config = dict(
    router_noise=0.05,
    lr=0.00193,
    beta2=0.99,
    weight_decay=0.15,
    warmup_steps=200,
    doc_mask=False,
)
Below are experts of layer 2 (counted from 0) of a mixture-of-experts language model. Rows are named gate (a neuron's input weights, with its number), up (a neuron's input weights, with its number), down (a neuron's output weights, with its number) and show model dimensions 64-127. Each number is 200 + 40 x the weight over its row's rms, rounded and kept within 0 to 999.
Before each expert's rows: "mostly gets" lists some tokens that are sent to it at least half of the time. This comes from a sample of Wikipedia text that the model never trained on.

# expert 11
mostly gets: " high", " red", " BRA", " del", " half", " Max"
gate1,240,271,210,267,213,179,225,181,190,201,230,159,243,183,230,218,222,268,209,232,168,146,212,256,230,198,145,241,158,270,132,215,249,243,204,218,190,169,233,196,221,259,249,173,208,184,145,185,238,163,296,175,146,119,192,267,241,205,276,194,240,135,210,160
up1,267,209,276,102,172,229,232,196,190,156,225,231,203,160,215,157,120,214,170,177,222,205,165,197,173,156,235,153,241,159,208,188,191,167,165,183,278,195,190,140,247,165,246,206,167,188,225,201,162,249,107,179,218,288,218,119,183,151,182,200,179,213,209,239
down1,200,177,151,277,194,164,214,212,186,111,127,308,199,165,132,216,244,185,214,234,226,265,224,222,248,214,249,215,227,202,170,100,194,170,237,175,176,229,174,238,165,206,181,206,228,260,146,268,197,239,142,185,248,150,271,211,305,224,140,250,134,191,218,162
gate2,162,123,184,159,171,187,137,224,201,251,188,268,125,253,208,198,212,181,204,236,179,221,269,207,185,234,206,122,252,216,234,153,129,197,238,187,182,215,220,214,174,162,197,230,144,212,223,147,179,197,246,181,239,283,210,288,149,226,229,249,163,200,150,213
up2,238,243,215,183,208,225,237,188,194,172,181,247,132,184,218,226,201,170,243,280,201,167,170,130,139,214,208,185,111,185,220,197,195,241,175,187,162,177,223,258,129,164,147,192,202,163,192,174,202,96,175,171,188,197,236,223,185,282,196,82,253,251,228,150
down2,187,156,106,252,208,228,250,142,201,248,152,156,206,219,245,241,208,234,250,192,169,225,192,255,184,209,183,191,244,205,194,248,219,157,205,263,193,205,161,99,201,191,219,135,264,234,225,216,182,230,174,130,225,246,259,194,246,198,126,183,122,205,202,251
gate3,220,207,250,211,111,191,231,189,162,247,213,209,99,192,195,264,215,180,154,204,193,180,333,228,236,153,224,238,246,154,197,169,170,127,260,136,248,258,147,194,166,211,229,255,179,188,167,240,175,207,235,192,218,201,220,257,202,219,167,171,251,207,190,264
up3,228,227,167,186,236,280,263,172,242,173,179,233,215,194,231,210,158,216,192,224,189,170,250,222,172,254,207,87,120,161,174,197,194,107,261,255,203,268,217,241,143,217,204,191,189,185,153,204,181,183,186,176,193,282,216,179,143,252,137,225,122,186,268,204
down3,201,206,125,184,229,196,232,236,158,162,125,196,245,196,261,208,191,187,157,182,182,167,248,151,336,227,241,242,192,193,253,166,189,160,199,264,253,250,144,241,181,262,196,206,199,192,214,199,229,245,206,183,165,253,148,224,191,199,234,250,201,272,179,166
gate4,214,207,191,140,181,189,218,214,210,281,191,281,253,213,177,259,268,167,248,256,205,152,229,189,209,258,216,216,171,175,222,144,159,96,166,241,151,186,205,167,144,111,166,221,220,183,144,145,241,175,214,190,194,274,151,226,163,207,124,151,218,264,236,156
up4,177,122,159,234,243,217,153,236,210,113,220,151,138,218,217,195,200,265,170,161,189,176,153,209,199,206,212,200,226,251,200,209,263,164,290,155,243,121,273,183,242,281,213,208,229,239,198,194,227,273,231,229,203,143,225,188,243,161,333,273,159,189,224,281
down4,211,164,207,225,247,203,167,247,238,192,211,192,197,154,218,182,138,169,223,169,182,213,228,232,143,228,232,201,168,191,186,164,268,175,209,167,255,160,187,231,198,62,188,220,187,205,260,184,262,193,205,198,229,135,229,159,217,210,250,217,159,206,204,232
gate5,162,218,196,226,193,222,136,161,218,182,181,205,238,161,163,218,183,198,222,126,188,135,214,195,200,198,228,159,225,174,123,215,216,246,193,182,143,216,248,233,121,139,227,223,264,207,217,197,231,212,269,280,219,112,159,259,191,227,187,183,161,215,142,221
up5,157,166,162,191,140,203,171,152,212,235,115,262,224,194,177,167,218,189,150,265,217,200,180,248,203,229,237,207,249,198,203,269,235,233,213,184,153,203,199,238,118,117,323,165,154,197,223,260,174,236,201,203,206,198,250,190,173,164,221,218,242,142,185,197
down5,218,237,190,141,196,137,162,166,251,179,189,227,213,216,256,168,184,148,173,180,286,124,201,138,210,247,251,182,215,201,231,221,176,244,221,174,177,191,39,213,166,169,275,193,161,242,117,197,219,145,251,220,176,227,269,202,251,229,281,202,163,211,192,198

# expert 14
mostly gets: " South", " State", " County", " District", " North", " High"
gate1,177,183,234,203,123,191,222,270,231,178,117,156,224,211,206,268,165,250,190,200,230,225,226,170,217,215,195,152,281,252,224,68,172,187,181,283,214,234,194,199,158,189,177,204,238,199,209,210,138,212,226,212,269,199,235,213,158,178,176,220,170,213,224,219
up1,202,218,195,100,189,202,224,249,171,219,255,196,278,176,150,213,174,225,182,225,199,130,198,184,208,143,302,254,214,215,201,134,252,199,123,220,150,176,215,186,197,258,159,271,227,216,236,242,193,128,139,190,184,159,215,238,245,260,251,172,259,186,199,220
down1,162,193,184,211,190,161,216,227,219,221,194,164,192,169,255,154,225,153,249,168,164,229,237,194,210,259,167,207,187,175,251,127,200,241,215,297,218,121,146,173,212,255,140,193,197,232,224,251,195,172,155,190,240,171,182,209,266,188,224,222,235,313,269,264
gate2,147,230,253,256,161,183,285,245,181,175,205,254,173,240,204,192,180,201,196,94,215,246,177,147,259,167,194,169,212,207,123,187,229,223,175,194,193,232,150,187,119,205,217,156,170,237,207,211,216,211,160,186,222,165,167,225,166,232,186,138,194,254,206,224
up2,192,118,195,197,180,221,181,202,184,155,139,181,178,226,180,153,195,214,197,302,201,217,221,212,278,199,187,238,156,197,109,162,208,270,240,172,195,224,149,315,178,222,165,229,233,222,190,288,172,270,171,198,195,209,184,194,179,187,248,167,219,139,223,223
down2,210,222,211,200,153,307,202,238,213,164,128,257,212,170,155,228,205,219,220,257,237,246,205,155,213,228,190,243,227,148,234,168,168,186,185,245,229,207,214,167,155,214,178,203,193,203,292,179,246,218,196,201,196,211,243,176,269,163,231,126,182,238,227,183
gate3,222,194,200,131,186,240,175,274,232,203,136,207,239,259,146,184,267,185,134,247,179,137,132,162,195,162,180,256,194,179,132,161,177,149,141,174,167,179,123,134,171,181,183,131,181,195,166,177,265,138,170,181,154,194,173,165,172,191,128,137,112,149,214,210
up3,185,180,133,323,192,214,234,111,119,214,228,195,224,241,257,143,217,134,165,176,182,188,291,223,173,166,195,238,205,222,152,217,211,171,216,226,182,185,184,224,235,213,233,262,220,196,179,300,230,256,211,221,193,204,242,175,231,250,227,308,197,229,192,194
down3,313,170,118,215,198,205,227,123,294,192,169,207,108,132,219,246,209,285,223,173,247,238,205,200,300,158,247,178,169,198,211,201,155,209,164,149,186,205,259,195,210,134,210,216,221,129,279,182,265,184,197,195,182,179,171,239,157,205,167,236,143,192,232,175
gate4,181,204,184,171,176,238,171,208,179,211,226,222,243,192,199,224,194,136,161,197,152,164,113,211,146,189,271,235,103,188,178,192,165,208,140,166,164,205,231,173,225,126,184,238,189,140,227,196,235,129,260,176,216,163,202,133,229,119,239,197,173,215,221,149
up4,223,156,148,170,192,213,160,214,286,214,148,142,169,195,276,250,161,198,188,171,201,225,216,201,243,219,162,256,221,190,234,221,146,227,196,188,246,236,237,135,150,236,209,255,189,260,217,297,194,149,193,154,195,228,235,236,166,149,171,190,135,220,170,270
down4,138,179,179,169,274,250,204,236,275,231,274,168,115,272,278,291,245,191,132,193,209,244,187,203,216,255,221,227,249,211,258,249,216,275,189,157,199,243,198,230,298,150,214,159,205,170,230,287,196,253,274,226,174,207,224,180,174,255,253,142,116,262,220,211
gate5,195,211,221,199,177,257,219,312,189,194,186,196,183,240,223,200,170,176,200,207,147,254,245,163,176,268,233,207,226,209,238,177,211,296,222,153,200,199,187,229,167,189,151,207,242,181,207,154,186,218,237,160,172,220,297,274,218,210,234,216,202,244,219,179
up5,240,205,312,199,212,194,146,206,153,168,196,184,204,252,195,132,263,220,157,276,193,197,238,217,237,223,136,200,119,229,102,198,188,137,197,213,195,257,196,229,252,244,250,134,250,148,158,204,175,222,181,198,203,197,174,180,221,237,188,202,217,140,245,174
down5,180,249,211,187,212,197,211,146,212,178,169,302,288,177,199,201,196,233,200,155,213,231,229,166,253,267,182,107,218,172,200,169,235,122,180,149,241,225,117,218,235,137,237,157,234,216,252,202,227,218,135,178,215,176,156,221,230,284,240,193,209,145,197,137

# expert 3
mostly gets: " Smith", " built", " Mexico", " California", " Round", " Theatre"
gate1,231,182,249,218,141,198,155,182,172,231,190,249,177,197,140,163,267,237,196,244,133,164,215,176,197,281,242,147,236,198,220,165,219,197,225,251,181,252,205,182,251,250,212,261,221,227,133,211,225,173,174,203,238,293,196,145,281,189,121,222,158,211,216,163
up1,224,264,156,185,191,226,182,209,202,185,181,216,196,203,180,145,276,205,207,233,135,175,190,208,149,255,235,253,249,214,244,184,219,209,193,205,189,197,199,170,212,188,191,272,252,198,227,197,269,155,209,148,228,232,230,147,257,221,112,179,251,247,264,198
down1,171,213,195,173,179,212,234,248,226,218,172,180,198,231,96,173,175,251,190,218,356,233,157,213,165,203,168,194,151,166,172,136,201,210,202,195,182,165,189,110,205,165,205,171,159,210,244,192,188,246,196,304,205,186,206,122,237,203,256,160,174,154,165,151
gate2,209,221,213,233,184,201,245,217,216,179,254,259,209,207,187,195,212,236,231,201,192,238,256,263,166,248,246,183,136,220,238,186,236,210,246,211,193,223,135,146,190,205,181,133,197,170,182,193,190,210,151,293,165,176,193,244,228,170,173,237,250,192,243,112
up2,195,240,201,159,158,221,210,210,234,170,206,214,235,206,110,104,170,289,153,246,216,180,242,235,205,291,204,204,203,290,271,194,202,179,299,212,136,228,139,190,207,166,258,225,174,153,248,135,127,197,152,221,217,249,208,222,187,181,271,279,216,226,207,227
down2,215,210,238,100,181,209,169,255,271,105,221,235,196,195,142,207,230,199,228,166,256,205,244,173,178,269,209,222,216,227,218,187,247,158,181,210,218,155,183,190,222,263,154,194,167,191,250,219,122,138,218,240,172,253,211,257,143,257,213,198,262,219,207,171
gate3,242,211,222,165,214,81,234,229,181,241,248,257,215,256,182,164,161,214,152,218,248,219,235,187,244,191,193,143,297,263,199,270,154,253,173,156,178,168,168,231,200,158,151,178,155,177,262,195,312,185,211,246,229,201,198,237,271,195,141,201,272,218,203,218
up3,175,214,261,159,231,293,217,151,203,198,230,139,151,203,243,256,213,223,263,257,142,195,196,254,208,227,172,233,222,185,224,203,197,208,198,301,255,182,190,140,221,265,211,255,192,209,138,218,102,249,153,176,194,206,184,183,256,174,280,230,168,206,227,147
down3,224,136,192,205,222,141,95,187,176,194,204,144,176,213,142,191,175,167,204,217,187,238,218,192,232,109,180,179,174,137,213,191,177,248,199,175,209,113,133,229,183,153,133,204,204,141,233,233,236,176,162,266,295,148,224,209,234,237,199,191,176,205,240,221
gate4,209,171,200,181,188,164,146,189,264,213,199,280,261,208,138,188,247,333,185,139,228,96,167,253,121,197,282,145,138,244,246,168,149,245,117,162,277,169,199,231,210,184,159,270,224,203,152,248,225,208,144,244,189,171,159,218,260,225,196,180,244,217,243,182
up4,200,212,168,269,175,296,158,182,266,160,172,174,202,206,186,179,187,207,186,181,156,182,126,185,278,186,209,284,201,158,140,150,221,249,125,140,241,222,206,142,210,264,205,240,196,202,248,199,205,260,175,190,240,135,270,239,201,170,265,214,233,106,203,198
down4,234,222,272,283,212,186,210,218,239,215,214,172,200,244,242,179,213,248,224,186,109,236,156,211,178,163,221,217,165,281,264,181,244,212,145,180,249,206,219,219,186,161,227,191,136,250,221,205,254,229,143,204,161,191,225,157,191,204,221,257,225,167,243,204
gate5,187,177,193,201,199,194,159,213,217,169,214,209,149,193,234,151,232,207,199,212,191,190,181,268,218,196,265,220,251,207,240,194,156,250,223,247,197,193,199,221,194,176,210,156,229,181,186,140,179,165,177,176,237,227,205,153,212,182,205,136,167,240,182,239
up5,272,242,134,183,199,219,198,263,223,200,202,164,210,179,224,141,209,167,214,135,155,228,229,93,178,184,163,217,217,188,172,234,315,143,200,253,185,221,258,145,192,168,268,229,167,268,109,212,234,221,184,185,167,147,226,207,191,192,154,254,243,198,229,115
down5,186,198,182,193,155,187,273,227,180,159,239,198,229,140,243,136,183,239,159,224,138,294,231,220,160,137,167,207,212,143,193,210,259,153,210,174,205,159,186,228,230,162,172,158,162,284,158,211,180,174,206,153,252,194,230,223,128,205,162,206,187,159,181,238

# expert 10
mostly gets: "==", "\".", "On", " After", " York", " However"
gate1,142,219,163,198,219,210,165,217,206,208,167,250,223,261,182,112,123,201,173,149,139,158,94,212,218,207,182,211,161,205,161,189,128,266,185,177,235,162,230,220,253,234,149,211,222,186,218,276,243,227,182,200,204,182,220,185,174,219,250,237,190,201,271,149
up1,213,202,225,163,197,165,149,220,242,160,176,239,242,220,155,185,218,249,158,189,151,202,202,178,226,196,233,215,167,148,186,208,190,156,206,221,187,113,232,275,213,178,189,229,232,186,241,225,244,246,266,210,233,244,170,214,210,190,214,318,148,119,192,164
down1,238,186,200,185,175,258,183,198,211,195,172,171,180,119,225,138,231,130,166,245,193,153,247,168,197,189,227,205,188,274,245,181,195,186,234,247,204,219,169,130,205,197,125,204,197,237,172,201,245,215,260,195,219,138,245,167,139,273,279,205,212,146,221,188
gate2,181,172,168,136,201,172,180,173,150,212,228,226,204,151,209,179,182,280,203,216,245,213,237,280,175,179,220,252,122,165,191,187,164,179,167,214,141,129,271,189,183,270,231,157,195,220,229,120,209,199,222,223,221,150,110,253,171,239,143,216,208,183,257,190
up2,181,181,135,123,181,221,169,174,146,163,193,140,232,196,175,153,154,186,166,186,210,254,216,228,227,210,184,256,215,218,236,152,183,217,115,228,232,230,214,164,170,236,211,170,194,233,183,120,235,206,173,186,244,198,181,244,207,232,140,235,231,265,270,157
down2,194,204,134,164,204,160,164,200,246,197,241,245,194,238,220,156,224,249,242,296,200,206,223,220,171,161,276,187,160,128,300,186,166,215,160,220,166,247,203,208,226,213,146,181,151,225,186,201,226,217,197,221,119,221,198,249,137,242,204,159,210,168,253,228
gate3,236,189,191,236,215,187,223,147,194,154,209,262,171,202,265,190,261,215,215,260,200,173,230,137,211,297,183,190,212,247,199,291,169,157,246,191,233,195,173,226,176,223,193,184,153,250,174,151,250,207,241,199,210,205,232,229,190,95,208,217,258,235,262,229
up3,272,188,158,184,110,143,170,235,183,229,173,227,116,144,148,248,179,210,196,225,172,205,267,228,187,266,179,247,191,186,266,178,220,232,212,206,231,266,233,169,153,156,213,145,167,242,195,210,184,149,229,243,114,251,169,155,219,196,231,160,239,164,180,206
down3,167,200,223,182,247,200,226,188,205,202,199,166,163,220,236,263,213,224,243,201,173,277,183,173,144,144,259,187,167,240,238,196,198,213,186,282,167,180,258,197,218,129,243,222,289,257,214,210,227,186,140,193,263,222,252,192,207,233,164,140,149,225,244,281
gate4,269,200,260,177,207,149,227,280,257,202,234,195,167,210,170,182,213,251,262,175,226,233,162,183,194,237,145,204,192,169,194,209,154,177,185,212,193,152,115,163,239,211,179,244,236,226,143,101,255,91,205,147,115,203,199,226,193,204,143,207,162,161,236,190
up4,200,229,140,154,197,234,203,239,220,158,187,172,140,190,227,181,195,259,262,222,227,176,132,196,205,269,191,156,193,219,160,198,159,231,206,180,187,160,153,232,216,255,171,304,217,198,177,192,133,214,261,156,172,162,214,257,98,125,197,204,152,173,208,184
down4,185,298,215,205,206,176,203,164,196,279,247,190,178,197,246,196,211,162,206,194,152,204,209,282,198,169,161,188,210,135,237,226,186,216,256,200,208,203,214,148,249,274,212,183,227,216,162,193,242,268,217,176,152,218,220,165,220,179,209,251,211,220,129,183
gate5,193,183,228,170,230,115,197,211,142,208,216,225,177,116,194,173,171,201,187,232,277,195,220,176,210,142,207,143,171,165,226,166,205,257,174,210,209,150,107,220,184,148,235,229,225,236,209,125,221,211,118,233,201,192,172,187,289,202,137,112,243,242,161,203
up5,226,136,224,217,263,134,179,191,177,265,162,180,208,162,152,201,215,172,200,182,228,158,237,210,241,208,177,161,202,151,221,182,212,257,169,177,206,139,97,220,201,181,282,248,184,223,199,158,260,237,182,273,194,135,175,180,307,189,124,166,239,237,160,223
down5,198,276,168,178,215,172,207,275,177,158,248,284,219,216,281,282,138,192,210,202,309,256,190,165,254,166,175,139,163,184,282,216,146,219,131,208,255,154,202,197,191,235,210,175,200,114,219,164,237,144,183,180,190,162,258,206,243,191,230,140,197,229,224,230

# expert 0
mostly gets: " Smith", "ville", " Canada", " China", " Wales", " Mexico"
gate1,255,175,158,139,160,171,192,178,195,202,130,176,175,171,218,207,188,159,241,179,215,239,240,179,125,154,163,241,241,181,306,261,214,136,239,186,227,211,100,197,183,141,182,160,197,150,167,160,195,244,262,169,163,231,225,188,171,142,178,261,266,236,144,210
up1,250,180,247,184,193,178,204,194,205,183,162,210,183,143,199,211,198,163,301,186,215,259,236,196,143,164,211,191,238,190,216,278,144,124,260,139,229,292,174,190,211,272,219,140,228,277,235,267,230,228,233,201,145,190,211,154,198,131,186,199,229,209,193,201
down1,168,262,192,217,231,159,226,200,142,180,287,183,215,254,215,202,219,143,156,200,144,257,187,193,251,198,222,227,272,240,271,254,183,271,191,172,220,173,205,201,158,219,181,221,161,168,200,190,188,292,166,208,285,201,225,184,232,215,199,242,223,232,207,236
gate2,194,193,184,171,194,251,189,173,200,198,268,253,228,222,221,232,179,126,136,176,172,272,222,247,221,216,199,222,179,188,197,194,116,259,179,241,194,231,163,246,202,212,172,145,202,203,161,170,157,136,208,207,249,204,221,189,187,233,166,182,280,248,191,248
up2,212,245,221,163,257,252,208,187,176,291,191,223,207,207,177,205,185,177,116,174,164,199,223,228,212,169,157,228,199,173,190,193,166,190,158,192,177,229,210,259,246,203,162,167,209,174,149,192,150,184,240,175,261,170,221,258,223,241,171,144,246,231,163,228
down2,203,232,154,177,248,186,145,171,239,233,232,122,155,221,203,122,182,191,241,282,164,216,208,171,185,165,142,244,195,203,191,174,142,295,212,202,257,270,170,233,257,158,174,259,170,130,108,174,159,210,157,220,208,142,231,172,185,204,229,146,128,259,181,159
gate3,209,213,189,186,202,207,187,160,185,237,250,203,182,232,211,147,190,234,217,246,210,152,147,231,194,115,200,173,265,144,191,229,253,238,189,182,225,194,204,142,228,248,231,115,204,228,151,228,234,204,246,154,197,211,198,251,125,131,121,196,227,238,161,191
up3,185,237,306,251,110,220,183,249,214,193,255,161,150,157,187,166,248,213,193,237,202,226,201,171,190,219,220,226,127,180,149,241,163,219,215,225,237,236,125,160,200,171,247,212,219,204,225,200,226,116,174,226,210,164,92,217,159,208,154,199,257,171,164,172
down3,221,143,179,199,120,135,237,208,186,266,251,231,216,250,248,210,212,161,171,274,210,241,200,199,236,151,185,204,276,186,212,238,166,142,236,178,133,139,163,180,210,222,222,161,203,205,230,117,214,191,206,151,201,255,173,195,187,295,216,214,265,160,264,134
gate4,203,247,223,168,180,277,142,218,238,234,165,148,249,263,172,140,168,204,173,233,110,158,226,222,176,183,151,165,206,246,186,201,218,259,143,173,120,293,198,233,243,223,175,201,113,209,223,175,196,85,152,216,198,182,221,216,254,156,188,167,221,170,229,169
up4,224,228,226,207,195,142,207,123,211,214,228,218,223,171,224,232,189,190,183,263,240,275,228,252,217,249,265,188,231,203,314,233,142,167,215,204,194,247,186,190,205,161,203,234,232,251,243,224,214,213,235,210,210,195,192,162,157,189,191,240,220,283,175,194
down4,138,211,188,195,159,154,271,109,262,191,193,125,138,150,230,243,224,200,231,174,225,172,177,238,139,186,259,102,229,184,161,199,188,183,168,176,227,244,198,193,224,135,206,156,242,129,155,170,203,235,175,178,169,181,174,282,268,175,173,201,258,118,170,192
gate5,202,259,140,193,104,161,195,285,184,216,195,197,198,148,206,149,187,223,271,207,198,166,246,200,134,138,207,224,173,176,150,199,123,157,208,231,175,192,218,210,231,161,207,155,168,261,154,228,274,233,154,158,217,139,181,179,181,165,188,217,144,199,148,140
up5,153,281,183,184,176,191,148,216,162,213,131,101,228,246,181,189,214,233,255,210,179,149,233,156,209,195,152,227,270,158,215,177,268,199,163,156,206,238,237,219,196,159,226,158,224,173,308,154,170,217,191,195,225,179,154,225,176,251,156,225,161,200,183,130
down5,196,169,212,160,284,277,211,203,153,167,264,189,172,211,182,231,181,228,252,159,165,255,214,152,218,240,144,151,178,199,179,221,180,211,185,216,168,233,277,157,161,199,235,145,210,208,174,211,286,213,199,154,191,229,299,228,141,192,155,228,207,177,247,161

# expert 9
mostly gets: "\".", "==", "On", " After", "See", ").\n\n"
gate1,179,200,258,169,201,169,211,173,248,209,254,180,128,226,246,216,188,198,240,200,199,250,214,208,211,156,203,173,236,201,143,236,99,166,209,201,229,203,235,172,210,226,221,224,218,195,119,180,219,198,249,214,126,192,176,248,203,255,229,220,216,226,173,214
up1,195,207,198,196,253,214,210,181,225,184,179,209,209,159,155,228,276,245,190,225,182,188,198,168,184,218,205,192,88,200,210,200,183,116,162,181,157,174,177,187,198,237,254,115,187,169,241,204,199,269,219,248,173,229,202,152,237,213,230,175,234,182,182,212
down1,168,166,114,262,213,263,172,160,142,243,198,265,227,233,98,156,213,171,236,243,210,252,161,216,171,206,163,210,191,221,210,166,235,213,137,197,270,286,194,224,195,178,199,171,185,202,211,252,145,205,162,236,218,234,252,210,233,227,206,210,203,201,182,137
gate2,136,178,149,222,183,223,197,205,212,225,169,144,218,192,206,201,113,100,228,174,203,257,165,164,230,118,240,240,177,248,210,171,245,244,155,223,166,200,96,186,267,186,162,158,221,212,247,229,199,200,262,191,205,161,150,119,212,184,228,176,209,189,213,202
up2,212,172,211,214,177,108,251,189,236,217,137,179,167,200,163,231,232,294,234,166,225,141,199,246,193,226,260,193,236,233,184,196,175,201,171,198,232,217,249,212,199,258,188,273,145,170,229,134,187,291,136,276,172,241,257,273,177,191,205,247,210,213,163,231
down2,234,254,257,248,193,187,169,154,139,105,193,183,224,188,125,271,195,124,143,195,185,188,119,174,131,172,195,214,129,215,152,189,222,221,174,202,214,226,260,113,260,153,209,156,187,246,176,230,159,200,224,199,236,182,184,255,122,242,205,226,119,157,215,128
gate3,146,157,199,147,181,165,152,290,166,216,177,197,137,107,188,262,204,217,229,149,254,214,220,179,191,194,246,234,185,236,173,234,110,190,172,150,185,201,187,180,212,159,129,215,175,199,272,134,167,244,283,179,244,194,149,257,197,238,291,186,215,226,148,165
up3,252,227,169,151,201,153,126,234,150,172,142,208,228,210,204,113,130,181,253,231,237,237,220,205,185,213,240,218,214,195,212,165,267,194,156,228,196,165,168,181,225,198,211,264,138,174,227,160,205,239,205,146,185,185,193,161,244,199,215,174,248,172,260,183
down3,208,268,207,206,215,202,214,171,225,207,218,193,130,250,239,247,146,165,191,208,182,224,254,270,251,205,245,197,229,213,187,164,288,255,241,199,184,273,153,214,223,187,237,224,207,204,214,180,204,212,178,167,219,192,122,174,214,299,159,212,153,248,163,151
gate4,187,165,198,168,227,179,195,199,181,154,192,174,180,245,193,208,271,203,199,175,186,139,222,116,268,146,214,295,261,194,210,193,134,245,187,204,220,103,205,160,181,295,188,209,225,187,227,197,233,225,288,129,148,112,223,239,295,205,241,199,155,179,216,134
up4,169,206,142,187,174,199,208,226,234,141,193,217,181,236,182,190,217,173,169,169,201,170,222,130,263,158,215,182,196,194,180,212,99,227,179,196,204,217,188,235,138,194,224,177,209,187,188,173,215,226,170,217,180,169,145,203,217,269,242,256,262,227,178,202
down4,191,215,189,185,185,144,180,189,158,292,184,135,161,248,213,210,175,239,242,243,171,184,191,248,161,208,174,208,211,236,235,146,213,248,205,162,233,188,216,247,240,140,232,234,182,190,256,183,205,146,230,195,214,177,175,224,187,264,182,174,288,233,208,181
gate5,114,228,192,171,222,211,268,226,181,226,218,227,207,215,214,237,162,278,180,157,196,197,178,281,197,114,176,255,173,219,229,191,195,270,195,250,210,204,187,181,235,186,201,170,226,227,253,157,139,201,168,178,179,172,151,231,158,106,249,236,224,243,179,231
up5,189,188,173,211,196,197,180,189,189,281,215,205,206,216,192,187,198,123,231,218,240,229,215,96,222,192,199,141,270,209,193,177,245,243,255,149,232,254,196,226,210,232,199,164,139,223,138,142,257,200,225,248,202,148,200,140,217,282,130,167,175,188,208,200
down5,230,234,238,208,233,153,214,217,186,158,193,154,122,138,203,168,232,203,245,119,279,213,179,148,175,183,98,201,320,109,193,205,194,107,264,195,246,145,209,204,195,178,221,203,241,162,164,140,222,252,191,250,190,190,173,219,220,185,176,154,173,172,214,149